Weights of a small mixture-of-experts language model, trained from scratch on English Wikipedia.
Size: 9 layers, width 384, vocabulary 49142, 64.8M parameters.
Experts: 2 picks a token, a softmax router.
Training: a variant of Adam for the experts, 392M tokens, 2372 steps.
Below are experts of layer 2 (counted from 0) of a mixture-of-experts language model. Rows are named gate (a neuron's input weights, with its number), up (a neuron's input weights, with its number) and show model dimensions 160-191. Each number is 50 + 10 x the weight over its row's rms, rounded and kept within 0 to 99.
Before each expert's rows: "gets" lists some tokens that make up at least twice as much of what it gets as of all text. This comes from a sample of Wikipedia text that the model never trained on. Tokens count by the router's weight.

# expert 24
gets: "1", "2", "3", "21", "4", "18"
gate0:48 57 66 69 57 74 47 54 43 34 62 39 51 38 55 66 56 39 66 54 46 49 44 49 58 64 63 43 28 57 33 46
up0:51 48 56 50 65 40 45 43 42 21 43 57 59 31 50 52 54 44 52 40 67 48 56 54 59 56 45 43 41 48 35 51
gate1:50 40 52 61 47 73 41 55 47 53 62 48 66 69 50 62 54 44 51 71 39 40 47 68 83 44 72 66 42 43 32 55
up1:44 52 46 55 56 51 40 57 53 49 45 52 31 62 35 41 51 45 45 23 66 46 51 47 41 32 57 37 69 57 60 50
gate2:50 48 48 63 47 54 48 60 48 51 66 41 45 50 46 50 42 43 54 46 64 51 57 59 46 34 52 53 38 63 60 51
up2:61 45 64 55 59 41 62 68 57 58 38 42 40 38 40 57 27 33 35 40 65 50 59 34 47 35 45 46 60 66 49 50
gate3:59 48 45 48 52 53 53 44 64 52 67 54 40 42 60 55 42 39 36 31 23 42 33 39 51 69 30 47 57 69 49 48
up3:30 61 41 50 45 61 31 45 47 45 44 44 61 53 41 58 62 34 58 40 54 32 40 54 35 54 63 74 59 54 41 52
gate4:41 45 33 48 51 47 37 66 47 48 59 52 33 61 31 40 59 61 41 44 30 58 38 40 70 59 51 52 26 56 40 39
up4:57 47 42 54 50 38 53 54 42 49 53 47 47 66 35 44 49 62 36 52 51 40 46 43 46 54 59 54 26 48 32 48
gate5:45 51 38 55 40 50 44 58 66 56 47 53 60 63 68 55 54 46 49 45 48 31 46 46 46 54 49 51 39 52 46 40
up5:57 57 49 38 39 41 56 44 61 58 40 45 58 47 34 42 38 50 43 45 43 63 54 62 41 36 41 54 54 36 53 55
gate6:40 52 57 59 54 46 65 28 49 50 53 54 61 48 52 60 59 55 48 42 61 69 56 54 67 61 66 40 50 43 63 63
up6:48 66 46 52 45 44 53 56 41 62 37 43 72 39 41 41 36 40 43 50 58 28 56 39 40 62 39 42 55 45 41 47
gate7:54 41 46 66 70 68 34 35 55 35 55 53 56 57 54 45 37 46 45 57 50 30 51 41 50 59 38 45 60 47 40 43
up7:39 35 41 57 46 28 54 60 54 43 52 51 55 46 53 56 52 47 56 57 44 54 70 42 57 26 62 36 55 32 67 49
gate8:42 39 42 58 68 56 54 37 57 35 50 44 50 58 61 48 69 53 57 42 45 46 45 57 44 56 65 56 66 53 52 49
up8:44 52 68 48 54 42 61 55 50 69 62 42 54 54 47 72 46 40 51 45 62 32 49 45 49 42 53 42 57 58 55 54
gate9:53 52 35 59 40 59 41 47 54 42 54 49 62 59 55 23 38 75 49 65 75 34 55 53 52 63 52 50 38 41 41 48
up9:34 41 64 45 31 52 51 47 52 43 46 38 55 58 49 43 67 59 47 52 59 53 62 53 62 37 57 53 55 50 53 44
gate10:40 45 48 64 54 38 53 58 56 47 47 46 40 66 53 51 56 55 58 45 34 61 50 49 43 51 50 64 43 44 62 45
up10:54 59 54 53 43 22 41 53 48 49 50 50 67 52 51 63 32 53 60 67 26 57 42 34 52 67 50 37 38 66 47 49
gate11:29 51 40 37 49 33 60 59 59 54 39 48 53 42 43 45 57 53 37 47 44 45 47 69 60 48 55 70 48 42 32 39
up11:69 43 66 54 47 57 50 44 59 44 38 51 52 48 63 63 42 42 46 46 42 54 39 44 47 48 65 43 68 37 42 54

# expert 19
gets: " in", "2", ",", " in the", " in ", "1"
gate0:52 62 43 58 39 50 40 24 61 49 51 56 53 38 47 58 54 68 37 61 50 59 38 55 52 65 48 49 37 36 36 43
up0:59 65 42 38 43 49 63 52 48 36 66 46 55 56 48 47 42 57 48 47 67 54 44 39 58 50 49 56 49 64 55 44
gate1:39 19 22 45 63 55 32 62 52 49 59 52 78 61 55 47 46 52 51 53 43 50 42 35 43 73 48 48 60 47 68 52
up1:50 30 17 35 61 57 22 54 44 46 54 48 62 63 54 50 48 45 47 49 25 38 43 40 49 58 55 51 43 47 69 51
gate2:51 41 51 60 49 39 38 47 55 61 42 45 42 57 43 51 56 29 41 52 41 59 43 45 43 45 50 59 43 57 47 62
up2:41 58 45 50 49 50 46 47 36 41 49 60 40 43 31 61 71 54 36 47 59 57 44 55 48 43 47 47 54 62 64 50
gate3:46 51 53 58 51 37 66 57 59 64 54 46 68 49 64 68 59 43 40 43 51 46 50 36 49 73 33 38 61 68 47 52
up3:42 52 48 43 52 43 43 53 48 45 62 50 54 44 59 41 57 41 52 53 56 40 44 43 36 51 50 30 60 63 54 56
gate4:56 40 40 51 52 59 32 50 68 39 30 44 49 73 46 54 72 58 58 48 46 27 65 60 47 41 46 42 62 27 51 58
up4:46 46 45 48 57 61 48 30 46 54 42 58 34 72 62 53 41 48 43 58 57 55 68 54 48 56 30 62 53 51 52 41
gate5:48 63 48 58 71 39 56 46 72 43 60 51 88 48 59 48 53 56 52 43 50 65 48 52 60 71 66 42 56 40 51 44
up5:35 56 48 56 40 48 41 47 48 61 58 60 47 59 35 47 58 37 53 35 66 49 52 47 44 63 69 48 34 47 49 46
gate6:63 65 37 44 79 47 57 60 49 34 48 49 24 51 45 40 55 46 47 61 27 48 45 61 36 75 53 50 32 47 67 50
up6:61 48 22 43 50 46 57 57 63 51 53 51 34 52 48 37 48 63 48 46 51 48 34 56 65 57 58 60 48 52 44 48
gate7:41 51 53 62 52 58 48 52 62 39 63 61 46 46 61 54 55 43 63 38 64 33 56 46 63 63 60 52 50 57 35 47
up7:51 48 59 53 48 57 33 54 48 55 61 54 49 48 55 51 76 39 52 69 67 45 43 39 43 65 53 48 45 59 39 55
gate8:44 61 47 51 55 35 59 55 74 41 60 39 57 51 44 36 36 56 46 65 75 48 43 56 46 73 54 49 39 35 61 49
up8:55 55 45 42 53 42 56 48 56 34 34 48 83 47 34 42 61 54 53 42 34 63 54 62 44 49 49 59 47 63 54 51
gate9:45 55 48 35 43 45 35 43 61 48 40 49 48 56 46 36 36 54 53 44 67 53 60 69 25 68 55 55 68 43 65 55
up9:31 54 52 44 54 38 40 47 41 41 49 40 38 53 42 45 39 44 59 55 49 56 48 60 36 51 32 53 34 52 50 53
gate10:56 55 43 64 52 44 39 40 42 50 58 46 71 46 48 45 38 59 54 43 48 51 62 68 42 76 60 68 47 63 35 42
up10:47 56 35 46 41 38 46 66 50 45 40 39 34 41 52 46 49 43 52 45 53 42 65 53 53 43 54 49 46 38 37 57
gate11:38 39 49 55 63 30 47 38 69 31 44 58 40 40 45 62 58 48 69 39 60 48 49 42 45 54 56 59 53 42 29 35
up11:50 52 42 40 55 42 50 30 56 49 53 51 30 41 59 40 44 47 57 36 11 50 52 54 61 51 56 57 47 47 46 40

# expert 27
gets: " The", " of the", " of", " the", " a", "The"
gate0:59 52 58 71 53 56 63 56 61 40 47 72 54 59 56 53 45 55 30 51 43 53 50 42 53 63 54 45 32 62 52 48
up0:35 45 48 28 53 25 68 30 44 63 46 35 56 37 48 34 70 48 66 70 54 43 55 54 52 59 40 37 65 58 46 52
gate1:42 49 44 59 64 53 41 41 41 53 24 67 36 56 29 54 58 47 39 58 50 54 63 48 51 69 49 48 59 56 37 59
up1:55 81 65 42 64 44 57 61 37 49 56 48 70 35 38 50 35 47 52 52 54 47 57 54 48 40 19 51 63 52 50 51
gate2:46 40 42 42 66 30 61 51 56 45 52 48 54 37 53 42 56 64 58 54 54 29 40 56 46 55 52 55 53 45 38 46
up2:41 35 44 41 51 44 63 63 44 54 43 35 42 58 53 40 63 51 50 49 43 41 37 62 48 53 56 54 41 32 50 52
gate3:48 43 69 52 51 47 52 46 25 71 44 44 57 49 57 56 24 48 45 48 54 67 49 42 52 62 57 39 45 48 42 41
up3:57 35 60 47 63 57 46 33 46 60 60 50 51 47 53 45 42 60 48 56 44 47 42 50 49 79 43 53 38 39 68 45
gate4:40 50 50 58 77 68 35 54 59 40 45 45 64 47 46 40 43 62 42 48 41 49 51 45 40 69 70 25 70 41 50 61
up4:41 51 34 63 56 55 49 49 14 52 44 47 41 43 32 41 49 57 51 63 48 52 52 45 52 70 71 36 52 49 50 49
gate5:63 57 53 60 44 47 36 53 45 46 59 46 66 61 51 56 65 47 41 54 43 42 51 47 62 58 41 44 40 58 42 47
up5:52 42 62 45 47 71 48 54 63 45 36 65 54 47 55 50 55 45 49 43 58 56 47 34 58 71 42 40 44 55 70 47
gate6:49 25 53 39 39 47 48 55 85 51 50 75 52 48 54 33 49 59 48 47 38 68 48 71 40 49 58 33 55 52 56 62
up6:59 56 53 53 43 56 54 48 46 60 37 58 40 75 44 40 42 47 34 53 54 40 45 62 57 52 51 51 44 32 51 47
gate7:51 37 58 52 64 59 58 65 38 30 53 54 33 53 59 62 59 47 57 48 29 38 49 44 51 47 49 48 45 63 56 74
up7:49 40 70 40 52 54 47 49 45 51 59 63 54 57 45 46 45 56 51 59 50 51 54 45 44 38 62 57 36 63 50 61
gate8:44 25 50 41 42 53 60 62 41 56 66 50 51 56 59 52 48 48 51 36 47 43 56 63 49 31 55 45 48 42 54 70
up8:47 63 52 47 42 49 54 24 76 51 39 70 40 44 55 39 44 60 47 56 48 59 50 76 55 50 59 57 78 37 42 45
gate9:59 53 40 51 31 44 41 61 32 63 56 49 42 42 60 62 56 43 39 27 54 47 49 58 54 61 49 44 43 49 38 37
up9:54 22 53 43 42 42 44 51 67 33 37 58 55 44 44 50 62 61 47 51 43 50 50 50 50 62 53 49 57 45 56 56
gate10:43 42 47 43 54 42 56 57 37 37 40 59 75 64 50 38 55 58 50 43 49 55 45 50 59 66 64 54 55 47 54 46
up10:62 24 39 45 66 42 51 43 54 44 42 47 47 49 40 39 42 55 63 39 48 46 55 57 54 30 47 56 56 56 67 47
gate11:41 67 58 55 56 36 53 46 17 58 53 52 45 61 51 39 57 45 63 46 47 48 45 40 56 45 61 69 30 56 52 39
up11:45 48 58 50 53 60 61 40 34 31 43 38 48 47 43 55 45 57 60 37 39 43 50 49 62 55 50 47 32 38 65 41

# expert 4
gets: "\n\n", "on", "ian", "'", "or", "an"
gate0:43 35 42 60 60 45 50 54 43 40 47 50 65 34 64 63 54 59 63 48 44 44 40 28 52 64 41 62 51 55 47 49
up0:60 48 42 57 68 52 42 47 68 54 47 58 44 58 58 56 52 62 52 56 53 44 48 62 40 52 56 39 66 75 45 33
gate1:64 55 53 55 58 35 50 32 52 51 51 76 40 42 52 61 49 63 55 45 39 47 19 56 57 66 62 34 37 64 55 43
up1:51 67 45 69 53 68 42 49 54 41 65 36 66 38 42 65 53 39 50 42 40 63 53 41 59 60 48 63 61 56 54 53
gate2:52 57 55 64 50 41 63 53 40 51 46 39 47 34 54 64 57 49 67 68 57 50 47 45 37 52 44 69 48 49 36 26
up2:52 62 68 49 54 69 58 37 48 48 49 56 67 50 58 54 42 37 32 46 54 59 55 39 34 45 57 43 55 50 58 47
gate3:31 54 45 77 51 39 56 50 49 50 59 38 55 55 57 56 34 43 52 48 53 69 47 69 52 62 53 47 44 72 53 52
up3:46 65 36 60 30 50 45 25 53 65 66 51 48 48 33 73 44 37 48 47 54 49 43 46 44 66 52 41 40 63 46 52
gate4:62 40 57 66 47 51 50 43 52 52 46 58 42 51 63 58 44 55 58 38 54 66 37 50 70 40 49 50 46 55 65 33
up4:62 47 32 61 47 47 59 45 65 64 37 62 48 54 56 54 41 52 32 44 74 38 64 54 58 44 54 71 49 56 59 61
gate5:57 50 49 70 49 57 47 54 55 43 56 42 50 39 60 62 63 62 55 57 38 61 58 65 43 46 38 31 60 37 73 52
up5:41 62 42 63 49 40 54 52 42 62 53 48 53 51 29 27 43 52 55 49 52 51 54 54 52 31 66 64 60 51 36 51
gate6:58 51 58 47 49 59 48 34 45 47 65 64 45 49 35 55 50 47 49 55 48 45 59 55 51 42 46 55 62 63 49 54
up6:34 44 61 56 46 54 59 55 60 57 38 29 48 46 72 52 46 59 48 38 46 59 35 45 56 55 56 46 37 53 54 54
gate7:39 57 63 54 61 35 52 46 53 59 42 53 56 62 45 55 34 46 48 23 57 55 39 39 46 54 65 42 36 27 49 42
up7:51 59 53 35 56 52 47 30 54 39 48 59 48 51 45 55 48 32 57 44 55 45 43 57 48 42 65 50 59 64 37 57
gate8:41 46 48 53 39 47 60 44 46 49 60 63 66 48 51 69 54 43 38 55 35 54 46 61 64 51 58 58 44 56 40 48
up8:48 59 41 52 57 37 49 62 56 57 44 44 78 51 31 60 65 64 43 47 32 56 39 53 46 61 64 61 59 34 46 44
gate9:52 50 40 51 66 51 46 51 61 45 32 36 39 44 52 56 53 73 48 58 36 50 57 58 41 54 44 64 70 33 66 49
up9:46 48 47 47 52 53 39 44 53 42 31 43 53 56 35 46 52 67 36 52 49 36 62 54 49 55 50 42 58 45 40 48
gate10:33 48 55 51 40 67 48 51 58 45 43 38 39 49 38 52 34 65 48 55 48 47 37 64 49 54 51 51 45 51 40 41
up10:50 34 69 61 45 65 55 55 67 60 59 54 51 46 55 42 49 48 50 47 50 52 56 39 61 65 52 54 56 59 66 61
gate11:48 53 39 52 56 22 38 63 49 61 55 39 38 44 56 49 34 64 59 47 48 60 43 56 54 51 28 42 46 62 72 40
up11:54 47 67 51 43 63 61 76 47 51 53 49 58 66 66 47 52 48 62 54 53 49 13 66 51 48 50 47 72 55 75 51

# expert 0
gets: "\n", "\n\n", "|", ":", ";", " s"
gate0:49 51 61 42 59 77 77 65 36 48 70 35 63 48 38 39 37 54 62 50 41 45 36 63 55 42 32 43 39 65 50 62
up0:52 52 29 37 38 51 38 58 31 52 65 57 48 73 43 44 41 40 70 52 45 50 45 50 48 52 48 62 35 55 41 46
gate1:63 50 63 46 33 36 58 51 51 33 60 50 48 44 60 36 45 51 62 61 56 43 62 57 55 51 64 46 33 56 56 45
up1:49 32 53 44 61 69 67 53 49 34 73 49 60 47 49 72 47 50 62 52 34 54 47 54 56 38 58 47 59 57 48 48
gate2:30 50 60 52 50 40 47 62 51 72 49 58 55 49 50 57 48 31 68 56 68 37 63 61 36 56 40 55 45 44 51 43
up2:65 50 55 50 62 60 62 64 35 49 59 43 48 63 41 43 54 57 56 40 43 49 48 48 57 51 32 41 47 51 39 61
gate3:42 42 47 46 60 40 55 33 58 62 49 53 65 51 45 43 44 60 64 49 46 56 42 59 66 52 48 43 27 55 39 65
up3:44 56 28 49 36 57 43 45 46 46 57 22 49 43 56 60 43 52 61 51 45 67 48 54 51 43 54 44 44 43 44 44
gate4:43 57 49 39 44 56 60 56 47 43 60 56 58 31 28 53 38 38 43 37 42 38 48 41 59 67 56 57 43 43 64 44
up4:56 58 54 40 42 65 41 56 49 60 73 54 50 35 44 41 65 43 43 55 44 53 37 37 66 56 51 53 40 44 50 54
gate5:58 53 39 53 52 41 50 52 47 41 35 19 47 40 60 69 57 53 51 46 58 47 53 53 40 57 56 65 49 52 33 42
up5:59 51 44 63 66 37 34 61 47 36 45 43 28 58 47 45 63 35 61 39 54 41 58 52 48 62 40 41 59 43 41 41
gate6:41 48 44 61 26 62 62 50 56 53 50 51 55 51 40 42 51 64 38 39 59 55 39 51 40 56 54 51 38 49 42 44
up6:55 52 41 46 39 63 55 30 45 40 55 52 54 26 52 54 51 42 47 57 61 40 58 35 53 57 60 43 42 58 46 47
gate7:61 47 64 44 64 63 29 40 39 51 56 57 35 54 67 44 55 51 48 40 60 37 50 54 57 29 51 42 53 51 55 54
up7:58 51 40 41 36 72 29 37 56 56 40 52 26 62 57 35 47 51 56 65 60 44 46 56 43 53 57 59 60 62 61 46
gate8:59 48 39 46 25 55 56 57 33 56 53 36 28 46 45 58 45 51 45 55 37 55 47 53 65 56 49 54 61 44 60 55
up8:52 63 55 59 42 50 75 50 60 44 66 63 54 33 41 47 54 56 49 57 44 43 29 57 49 36 43 77 51 54 63 49
gate9:42 48 37 50 48 62 51 55 46 45 43 41 45 56 52 53 42 36 55 66 56 48 52 61 36 47 41 45 39 60 53 51
up9:48 49 48 46 45 58 58 51 38 46 83 47 54 46 46 53 45 44 53 37 40 47 51 27 37 58 53 50 35 52 47 62
gate10:46 56 56 45 46 53 48 49 39 56 59 73 40 57 47 66 60 52 60 47 43 64 57 75 42 43 43 49 43 71 62 54
up10:65 75 45 53 51 31 41 53 30 51 61 64 55 41 49 45 54 53 36 45 59 62 54 50 49 44 30 43 49 60 43 37
gate11:39 56 38 40 63 52 36 49 57 41 59 51 50 51 62 60 68 57 46 25 54 49 40 62 38 38 39 56 49 34 53 45
up11:57 50 52 54 56 38 46 60 50 36 35 46 54 40 57 33 51 47 29 37 54 54 67 53 50 63 49 77 71 51 58 61

# expert 28
gets: " (", " |", "'s", " | ", ",", " |  |"
gate0:43 46 36 48 50 62 62 34 62 58 40 50 43 44 57 46 54 76 52 42 62 51 47 56 46 55 50 32 58 47 73 50
up0:68 47 43 35 49 26 42 38 62 50 39 36 61 45 64 34 41 66 41 47 57 53 51 71 45 57 65 61 52 46 40 39
gate1:35 38 49 55 49 49 41 51 56 43 52 38 47 58 29 57 42 54 44 48 43 50 48 48 53 50 47 49 33 52 42 48
up1:44 55 51 66 49 62 53 57 71 58 42 53 47 55 55 28 32 43 53 40 55 41 36 58 55 54 53 33 51 50 57 59
gate2:53 60 69 49 44 56 51 43 61 23 45 42 40 34 63 49 42 56 48 48 31 49 37 62 56 71 50 53 62 48 46 59
up2:40 41 52 44 53 74 47 49 59 48 43 65 46 48 46 30 40 60 41 45 27 41 44 51 47 57 63 55 44 46 38 43
gate3:42 51 62 44 67 66 49 60 54 50 43 63 44 32 36 43 56 56 40 51 64 48 60 45 49 24 41 33 46 46 45 58
up3:50 59 65 53 43 42 60 57 45 65 48 51 50 50 39 61 69 47 51 59 46 52 55 65 39 52 46 60 66 41 37 43
gate4:40 41 71 41 52 43 62 43 55 49 54 35 46 64 46 50 54 79 50 64 50 56 65 59 40 49 62 44 44 49 51 51
up4:52 42 42 55 25 54 46 68 51 61 55 65 41 58 62 64 44 39 47 69 34 38 54 57 70 54 51 46 27 48 56 53
gate5:43 60 45 34 49 51 50 43 32 50 36 50 48 34 59 40 49 58 64 57 46 57 51 66 57 35 42 52 64 45 60 59
up5:48 43 60 53 60 51 29 47 59 47 49 26 60 62 48 52 52 52 59 64 58 45 45 45 32 35 47 61 70 42 59 52
gate6:44 48 56 52 36 52 52 49 44 46 62 38 58 38 57 45 45 49 52 42 50 57 60 49 53 42 57 45 31 71 47 53
up6:54 45 42 47 65 51 70 58 58 54 38 29 42 59 58 75 72 57 42 45 48 55 56 59 46 54 47 53 62 52 55 52
gate7:45 58 58 58 50 53 44 32 40 32 28 53 51 44 38 60 46 58 56 50 63 45 56 58 50 50 47 53 54 42 66 58
up7:34 54 57 35 52 53 48 53 68 43 36 49 25 46 45 62 34 52 47 49 58 42 41 45 21 33 69 62 46 47 46 62
gate8:40 52 47 50 56 52 38 44 55 36 53 68 52 43 63 40 42 53 52 51 58 38 48 72 55 72 54 48 59 53 61 53
up8:45 47 76 49 52 59 39 53 38 45 47 47 46 40 46 49 53 59 53 42 48 53 52 62 46 59 45 70 50 39 49 53
gate9:43 60 45 66 52 46 48 48 46 53 48 58 57 59 62 47 43 49 49 59 69 46 49 61 65 35 45 53 53 37 47 33
up9:39 50 38 52 45 50 39 51 47 57 55 52 46 65 49 33 62 40 47 51 55 32 37 44 60 57 54 41 49 53 66 46
gate10:46 48 42 41 44 35 68 37 65 41 38 50 53 40 55 49 53 63 43 28 54 48 54 42 37 46 63 57 60 45 55 52
up10:53 33 43 32 60 37 49 36 58 59 45 55 54 40 58 60 66 44 42 47 49 54 35 44 38 58 59 76 68 46 43 47
gate11:68 66 30 51 45 39 28 45 37 39 42 48 54 46 53 51 37 53 59 57 36 43 39 63 60 59 54 62 56 61 50 60
up11:24 70 57 51 68 72 50 34 59 46 35 42 49 61 45 43 31 59 27 46 46 41 55 55 46 42 69 53 47 57 27 46

# expert 14
gets: ".", ", and", " and", ").", "s.", ","
gate0:52 59 48 48 52 58 40 43 49 46 50 51 43 41 61 54 41 46 57 65 34 44 50 56 41 59 52 60 53 41 48 45
up0:57 54 40 50 51 53 42 41 72 60 38 64 58 47 32 41 60 63 65 38 61 39 62 43 64 45 46 59 53 78 41 48
gate1:46 54 49 68 57 35 59 51 70 42 30 31 52 48 48 57 40 59 41 65 48 41 48 50 44 58 37 72 52 56 55 49
up1:51 51 39 42 73 53 66 54 46 40 64 29 70 50 50 39 48 63 55 51 45 51 36 64 54 50 55 53 45 50 57 42
gate2:44 56 43 41 63 50 66 35 83 35 42 59 58 39 60 48 53 51 45 53 52 46 47 53 44 57 60 57 48 55 60 48
up2:40 34 64 57 44 62 46 62 40 40 46 48 35 40 39 59 46 56 52 55 63 60 43 59 61 41 53 58 46 58 45 47
gate3:45 46 41 55 49 49 36 38 61 57 56 39 43 51 55 56 26 63 43 56 49 57 53 77 59 54 54 57 54 51 47 44
up3:55 54 37 50 49 54 43 23 61 65 59 53 48 46 41 47 26 58 50 52 51 66 49 66 75 58 52 38 60 56 57 54
gate4:52 46 48 52 47 50 62 58 33 22 57 47 58 45 45 52 56 42 55 37 50 57 49 29 54 52 50 40 39 55 55 48
up4:49 42 49 52 54 39 42 45 51 43 53 61 63 36 39 43 45 51 62 60 40 47 51 45 45 52 63 53 57 61 60 50
gate5:48 53 53 51 61 41 76 62 49 56 65 39 54 44 65 42 57 58 48 61 33 61 53 51 58 54 47 55 36 62 46 49
up5:47 43 57 50 45 42 48 62 72 55 41 35 38 43 46 74 63 50 49 43 67 40 50 40 50 36 49 72 48 39 33 38
gate6:54 40 39 64 58 42 44 59 46 46 59 34 69 53 47 48 51 48 58 40 64 48 44 48 46 59 46 55 31 65 37 53
up6:44 41 58 55 67 39 55 55 59 48 44 41 47 50 51 53 70 46 52 52 69 34 48 44 43 27 59 38 43 46 55 47
gate7:56 54 47 56 53 50 62 49 50 62 56 52 61 53 51 70 53 51 45 47 43 47 52 43 56 59 60 77 36 55 47 44
up7:42 46 49 54 56 41 53 60 56 49 45 58 33 41 49 46 53 49 45 61 57 42 49 68 37 27 71 43 69 53 63 50
gate8:61 58 67 47 75 48 70 48 47 45 58 51 55 41 34 33 57 51 55 39 59 44 50 70 39 55 43 56 49 50 57 68
up8:58 48 54 48 34 55 48 46 70 47 46 49 52 32 45 53 55 43 52 51 58 51 41 44 71 52 77 52 59 42 51 40
gate9:46 52 35 50 41 45 54 48 19 25 81 41 54 50 54 61 43 49 48 62 21 56 43 50 56 40 39 39 50 46 64 38
up9:56 64 58 45 50 56 41 53 53 51 39 35 44 66 59 46 55 64 36 50 65 46 43 60 56 54 47 53 42 47 33 55
gate10:52 42 30 57 54 49 34 40 64 54 51 54 39 46 50 53 19 59 44 61 61 63 72 60 56 58 51 44 52 56 54 41
up10:54 39 70 45 57 53 60 75 44 45 44 50 47 66 54 48 64 34 43 49 49 40 40 39 46 41 55 45 43 35 43 44
gate11:54 54 74 55 44 46 70 47 70 44 53 67 64 33 47 47 52 53 55 58 62 56 33 52 54 43 49 51 51 59 78 50
up11:54 50 66 45 56 46 51 45 67 48 51 47 64 56 45 55 71 59 60 46 60 66 43 48 31 53 40 29 59 44 53 54

# expert 21
gets: "\n", " | ", "–", "| ", "; ", " |"
gate0:74 46 61 48 46 57 32 54 44 48 35 57 38 46 44 48 48 53 59 49 42 53 60 66 28 41 43 52 52 77 54 34
up0:23 43 65 56 43 38 46 54 60 46 33 52 39 52 38 46 40 57 61 42 70 53 38 48 40 64 42 47 39 48 55 52
gate1:33 52 52 73 43 44 44 42 59 47 35 44 58 52 40 49 48 54 54 50 49 46 57 65 34 52 64 45 57 40 39 47
up1:67 54 37 38 37 52 45 62 42 45 56 46 58 50 51 39 52 53 50 56 72 52 49 33 60 32 26 46 46 59 65 57
gate2:46 52 33 64 49 56 36 28 49 35 45 45 48 54 56 44 55 51 49 46 62 57 42 52 38 34 38 48 63 47 56 51
up2:58 50 39 56 55 45 26 48 55 33 56 54 64 57 51 55 50 40 51 44 58 43 64 41 44 62 69 46 50 39 45 55
gate3:48 64 34 55 54 38 48 51 55 49 45 44 38 50 63 41 33 57 45 62 63 77 48 64 67 49 50 64 67 32 39 43
up3:46 37 50 44 52 55 36 47 58 36 59 57 18 46 53 55 45 44 48 49 45 55 66 67 48 44 54 43 46 53 60 60
gate4:79 42 67 54 44 56 48 44 52 61 45 56 49 45 56 36 47 62 36 62 45 39 50 54 48 32 54 53 59 41 51 44
up4:59 56 45 55 35 37 38 55 53 59 42 46 32 34 58 49 28 49 59 47 33 52 42 47 46 44 68 61 52 59 39 33
gate5:55 58 59 60 38 34 39 54 38 50 56 40 35 45 43 62 50 43 66 69 62 66 49 62 55 35 35 49 45 67 52 31
up5:41 40 68 48 44 53 62 60 46 44 46 47 48 52 54 60 53 56 50 63 34 39 51 56 66 47 55 57 54 61 55 46
gate6:55 62 29 72 32 47 43 29 56 55 47 56 38 57 55 60 43 56 55 72 52 61 50 42 48 68 65 47 40 42 38 42
up6:46 55 50 49 64 51 23 38 51 52 48 41 38 48 46 41 51 51 37 34 34 42 43 45 53 68 57 44 39 48 47 47
gate7:40 59 35 52 42 62 54 54 34 56 35 54 42 48 63 66 49 52 54 41 42 49 44 47 51 67 54 48 51 60 51 45
up7:40 52 25 44 35 58 53 56 38 41 27 58 45 54 61 56 37 54 56 53 46 47 53 46 45 42 53 40 53 50 55 51
gate8:37 55 33 65 37 46 41 55 55 40 40 61 45 49 46 49 37 71 53 54 50 32 56 53 41 51 37 51 54 49 40 49
up8:61 49 45 46 66 41 57 55 57 48 81 24 47 74 28 69 64 47 52 43 65 64 46 43 27 34 51 53 47 56 58 56
gate9:56 48 67 60 35 60 60 47 49 49 57 44 65 47 44 53 58 58 57 39 57 42 46 39 57 56 43 46 47 43 22 52
up9:44 63 62 35 45 46 58 36 47 48 51 53 50 36 44 36 54 61 51 45 55 60 65 38 38 18 46 50 51 50 63 50
gate10:61 48 59 43 58 50 56 67 28 53 52 60 47 31 36 52 61 46 74 48 65 57 46 45 66 36 54 59 44 76 62 37
up10:31 43 62 51 49 47 63 51 72 50 46 56 60 57 25 64 39 31 48 47 47 55 28 64 52 44 54 48 75 61 48 47
gate11:52 31 58 56 37 49 59 58 46 43 46 52 55 63 49 47 60 71 53 63 46 39 59 38 47 55 70 41 50 49 36 58
up11:52 46 46 43 38 33 40 43 51 31 63 59 52 53 50 53 56 51 53 69 47 56 34 45 57 87 48 54 48 37 39 61